config = dict(
    num_hidden_layers=13,
    hidden_size=448,
    n_experts=32,
    experts_per_token=3,
    d_expert=256,
    d_shared_expert=0,
    hidden_act='squared_relu',
    moe_layers=[0, 1, 2, 3, 4, 5, 6, 7, 8, 9, 10, 11, 12],
    router_score='sigmoid',
    normalize_top_k=True,
    routed_scale=1.5,
    balance_loss=0.000203,
    balance_bias=True,
    init_std_router=0.00743,
    lr_router=0.00153,
    vocab_size=8397,
    norm='rmsnorm',
    norm_eps=1e-05,
    tie_word_embeddings=False,
    optimizer='soap_variant',
    learning_rate=0.00178,
    beta1=0.95,
    beta2=0.98,
    batch_tokens=[32768, 65536, 98304],
    max_seq_len=2048,
    train_tokens=421100000,
    max_steps=6638,
    dataset='wikipedia_en',
)
Below are experts of layer 10 (counted from 0) of a mixture-of-experts language model. Rows are named router (the router's row for the expert), up (a neuron's input weights, with its number), down (a neuron's output weights, with its number) and show model dimensions 384-447. Each number is 128 + 24 x the weight over its row's rms, rounded and kept within 0 to 255.
After each expert's rows: "gets" lists some tokens that make up at least twice as much of what it gets as of all text; "comes before" lists some tokens at least twice as common just after its tokens as in all text. This comes from a sample of Wikipedia text that the model never trained on. Tokens count by the router's weight.

# expert 30
router [141 131  98 150 127 112 145 151  95 105 125 123 101 127 138 158 143 131  91 148 130 121 156 142 111 146 113 140 153  98 130 117 111  95 139 169  93 105 110 119 113  86  90 152 135  90 125 127 113 112 159 150 134  91 155  82  99  81 125 141 143 110 144 106]
up0 [134 136 117 143 147 162 122 136 114 146 121 143 118 155  97 104 141 116 136 155 155 120 136  96 151 102 135 154 146 142 122 119 151  95  84 147 187 120 117 101 112 142 195 125 114  79 119 168 114 160 116 128 123 148 128  81  90 114  95 132 154 127 131 106]
down0 [120 123 129 139 140 103 129 154 138 146 118 119 121 104 127 102 135 127 102 108 127 132  72 101 104 163 143 130 126  98 129 117 143 118 100 161 114 126 136 123 156 121 160 121 169  99 130 131 113 166 136 164 103 119 124 140 115 160 169 119 122  93 114 106]
up1 [153 134 156  93 155  72 124 151 141 162 133 118 161 132 107 134 142 110  99 137 109 124 121 149 113 126 106 127 175 160 125 156 136  70 124 153 170 131 136  83 101 118 137 124  89 122 129 109 104 155 169 127 145 138 159 165  89  89 107 125  94 144  76 133]
down1 [107  96 141 140 131 106 115 109 145 147  97 124 114 110 147 132 138  91 145  96 130 118  68 129 149 156 154 121 124 129 166 135 143 149 120 110 175  98 139 116 145 122 188 103 134 155  87 156 132 116 120 133 160 155 134  95 105 119 154 124 137 134 167 122]
gets: "\n", "==", "===", " ==", " \"", " ="
comes before: "-", "\n", "|", "The", "In", "==="

# expert 24
router [137 126 162 159 129 135 108 126 109 157 121  98 103 109 107 107 170 123 123 115 152 117 156 108 146 121 113 139 139 127 165 164 130  96 146 150 111 106 118 130  93 157 140 148 187 111 130 156 180 132 143 122 133 134 148 105 124 129  98 155 179 122 115 139]
up0 [155  91 159 126 149  58 145 120 122  96 165 121 190 157 125  94 183 153 129 138  87 160 120 173 148 123 140 161 104 113 152 121  95 104 134 153 121 121 131 130 102 114 133 121 105 134 131  90 107 121 154 198 108 145 143 132  74 117 141  69 124 120  98 152]
down0 [ 82 134 144 125 114 114 123 100 132 106 146 119 113 118 107 158 132  75 113 131 144 154 128 110 112 134 161 168  90 124 158 166  88 117 137 110 129 132 134 122 178 130 152 128 140 125 123 129 130 130 167 106 156  85  85 139  80 124 152 133 134 107 113 103]
up1 [131 114 166 101 156 146 144  99 126  75  96 136 101 156 143 144 130  86  85 129 106 149 163 144 108 129 131 145 104  84 120 127 134 124 111 137 116  83 130  98 127  99 129 126 151 140 190  98 135 143  95  84 102 151 130 130 129 141  98 126 107 102 106 106]
down1 [105 143 100 157 125 127 133 117 150 117 139 138 137 128 127 130  84  80 145  88  98  67 120 130 122 107 104 105 132 102 123 140 130 119 159 114 144 140 126 157 125  88 164  97 184 118 145 122 135 132 111 158 139 148 171 141  77 140 150 119 122 115 162 100]
gets: " |", ".", "s.", ";", "|", ":"
comes before: "\n", " ", " 0", " 1", " The", " 2"

# expert 10
router [139 162 129 103  96 118 118 135 136  81 122 112 118 105 134 169 178 137 138 138 143 129 127 108 145 131 141 145 114 139 144 145 169  79 153 131 110 110 137  98 114 136 126 145 143  79 125 118 136 116 161 136 171  83 164 143  93 126  98 160 143 104 103  96]
up0 [141 116  79 154 143 142 112  85  81 170  81 118 165  93 129 172 126 102 152 150 137  92 107  81 117 112 161 181 129 132 122 152 119 144 115 148 131 136 143 124 161 115 132 142 117 103 143 125 138 108 127 118 122 132 143 106  91 116 173 169 105 159  96 131]
down0 [169 137 121 153 150 114 146 153 103 120 132 160 147 138 155  87 118 162 144  82 110 111 116  96 107 135 156 139 127 113 155  81 100 140 150 131 142 132 121 135 135 166 108 113 161 139 161 115 128  92 164  96 127 107 118  93 151 144 125 161 128 128  96 126]
up1 [ 92 103 108 138 110 126 124  85  90  66 155 171 127 142 119 166 136 172 129 132 137 141 153 134 128 135 152 159 115 114 108 135 142 163 124 145 149 113  96  75 114 142 116 137 112 116 103 137 105 112 161  81 143 143 121 155 130 162  92 114 153 137 117 140]
down1 [143 108 102 193  93  94 130 148 164 128 158 121 121 102 134  89 127 120 107 163  96 122 128 138 128 138 107 119 117 138 122 119 154 140 170 152 152 116  94 112 111 159 111 122 154 154 101 143 129 153 108 131 115 133 115 162 139 127 133 138 113 123 122 101]
gets: " ", " 0", " 1", " 2", " 3", " 4"
comes before: " |", ";", ".8", "',", ".2", ".9"

# expert 12
router [164 100 122 174 144 103 117 124 147 148 112 110 107 100 146 128 149  98 117 107 193 144 123 135 126 117 102 140 161 143 151 128 129 110 139 135 157 141 117 119 153 130  91 107 185 121 133 128 156 138 144 123 122 127 126 129 161 129  95 186 159 143  99 148]
up0 [143 130 116 122 134 108 140 130 150 139 132 122 101  96 124 120 153 136 135 107 111  61 107  75 125 126 117 116 125 142 167  88  90 131 153 164 129 142  80 144 134 153 131  98  91  92 124 143 121 139 130 121 147 139 157 109 125 121 104 142 125  95 102 115]
down0 [125 120 105 108 150 143 128 157 117 138 137 159 201  83 151  98 108  83 143 180 200 144 155 153 128 113 100 137 113 109 151  75 111 124 142 134 120 104  98 149 167 160 130 114 112  90 134 135 153 144 129 174  97 130 113 140 125 150 110 157 131 120 159 141]
up1 [131 126 101 105 150 139 140 144 122 122 147 155 134 133 127 108 130  87 121 117 128 126 133 133 106 136 117 135  92 142 104 115 129 165 135 126 153 172 136 143 151 143  86 123 115 171 189 132 123 159 117 104 132  68 145 143 162 154 157 154 163 147 187  93]
down1 [116 177 146 147 130 169 157 127 162 144 152 136 154 122 109 127 128 136  94 137 136 110 109 152 125 142 136 131 140  56 126 135 116 105 130 155 103 127 110 110 107 101 111 129 121 113 161 154  76 112 141 116 186 139  98  99 134 132 154 109 152 168  85 137]
gets: " in", ",", " the", " of", " from", " In"
comes before: " the", " a", " he", " 199", " which", " his"

# expert 19
router [147 118 114 185 150 114 140 159 125 109 158 154  68 119 118 142 132 100 115 149 155 129 142 151 149 146 120 133 183 170 168  99 144 120 150 122 143 103 100 129 121 109 124 104 154 116 147 128 145 118 129 125  83 113 155  91 177 120 116 195 154 126 105 125]
up0 [172  94 126 134 122 121 126 165 141  97  89 135 132 114 108 132 133 118 162 114 144 144 134 104 116 129 120 152  94 134 104 114 150 121 166 182 118 144 119 121 130 108  81 149  99 134 133 142 104 104 125  99 119 129 176 120 153 130  88 110 142 178 110 113]
down0 [154 142 157 141 109 133  92 136 113 148 122 150 120 122 143 152 137 114 119 156 109 102 125  89 115 152 129 103 153 141 117 139  99 139 141 109 111 139 129 131 115 146 144 127 141 145 128 156 119 114 150 148  96 116 187 159  97 107 108  92 114 155 110 149]
up1 [182 110 134 148 124 137 161 119 122 140 122 135 119 149 168 108 108 179 140 126 165 156 111 134 135 139 143 106 125 135 156 112 106 167 100  80 118 103 118  82 131 110  95 178 129 177 136 129  69 105 119 107 145 102 102  91 135 112 189 102 164  96 154 147]
down1 [122 141 104  72 120 129 135 129 152 125 118 111 164 122 101 122 110 137 156 129 139  96 107 153 145 106 122 132 114 173 125  84 113 153 132 126 146 143 126 107 125 117 115 113 126 139 129 126 191 136 114 133 131 147 141 167 106 146 157 123  83 101 127 189]
gets: "a", "o", "i", "u", "e", "ia"
comes before: " |", " and", ";", ")", "\"", " de"

# expert 20
router [147 103  95 147 155 115 138 126 161 143 135 121 112 115 144 150 122 107 125 132 127 139 114 118 128 108  93 141 147 181 148 150 124 132 131 182 106 138 115 101  86  95 111 121 168 120 144 118 141 138 119 130 155 108 136 125 156 110  88 130 154 126 106 142]
up0 [118 134 127 160 114 137 140 135 139 117 123  85 118 158  94 108 128 140 124 126 128 106  94 141 149  94 114 130 155 153 104 109 124  89 135 132 148 156 119 130 102 158 113 109 171 147 135 132 101 125 185  94 104  78 185 127 143 116 152 149 133 128 148 103]
down0 [153 152 123 128 162  98 119 140 126  97 104 148  89 146 114  97 146 141 105 120 134 121 131 143 132 115 122 120 115  98  91 115 140 102 146 126 167 119 124 106 110  92 150 103 120 131 124  98 128 115 128  83 116 154 125 116 158 152 150 102 148 181 153 157]
up1 [161 140 110 153 101 134  91 120 137 124 137 123 119 134 130 117 119 114 162 138 134 117 166 169 121 108 107 105 130 105  95 150 147 127  99 103 128 140 126 140 142 105 103 141 150 143 180 107 116 107 111 129 101 132 125 142 158 117 110 130 141 129 120 151]
down1 [130 138 169 171 142 146  79 117 104 112 147 110 132 142 137 112 137 127 136  85 163 151 131 114 102 151 146 157 116 133 132 149 186 160 100  89 120 133 108 121 125 133 128 133 118 150 113 143  98 113 111 132  76 122 107 151 123 162 192 125 163  81 135 123]
gets: " to", " and", " of", " a", " with", " is"
comes before: " the", " a", " be", " been", " not", " an"

# expert 14
router [129  99 133 154 140 134 110 156 121 147 113 106 110 111 120 125 141 129 155 121 152 121 145 148 155 102  68 185 183 130 149 138 112  71 115 112 110 104 134  98 106 133 144 104 130 117 114 150 133 124  91 126 177 126 166 138 193  78 113 165 157 116 126 131]
up0 [141  92 146 152  85 119 150 136 137 148 153 133 162 153 125 157 122  84 147 144 120 124 114  76 124 134  92 170 164 163 153 124  96 109 148 154 141 118 158 140 109 147 108 123 139 134 116 125  89 126  83 110 164 109 123 157 146 126 157 126 122 107 160 161]
down0 [121 170 120  76 146 111 116 147 152 116 123 136  85 193 150 151 160 118 112 144 126 117 142 164 183 154  96 147 116 103 158 150 147  98 135  91 110 157 127  96 118 131 117 113 114 141 107 112 144 169 121  98  81 157 113 104 124 137 112 164 106 112 124 106]
up1 [104 117 155 137 114 140 151 113 158 126 148 104 132 143 127 132 114 124 138 169 109 108 131 123 104 144 129 123 145 140 161 122 111 134  86 130 141 130 100 128 145 106 145 114 143 114  78  92  81 146 153 112 110 111 165 161 118 144 124 150 143 135 105 129]
down1 [ 94 102 136 143  90  68 148 102 115 112 155  75  95 114 113 113  85 134 123 101 161 110 115 127  77  99 129 129 131 162 128 147 124 148  94 122 138 117  93  88 133 139 132 149 122 115 155 116 146 144 106 112 112 128  62 122 107 133 138 128 130  97 137 140]
gets: "ed", "ing", "en", "b", "ch", "z"
comes before: " to", " in", " the", "ing", "ed", " that"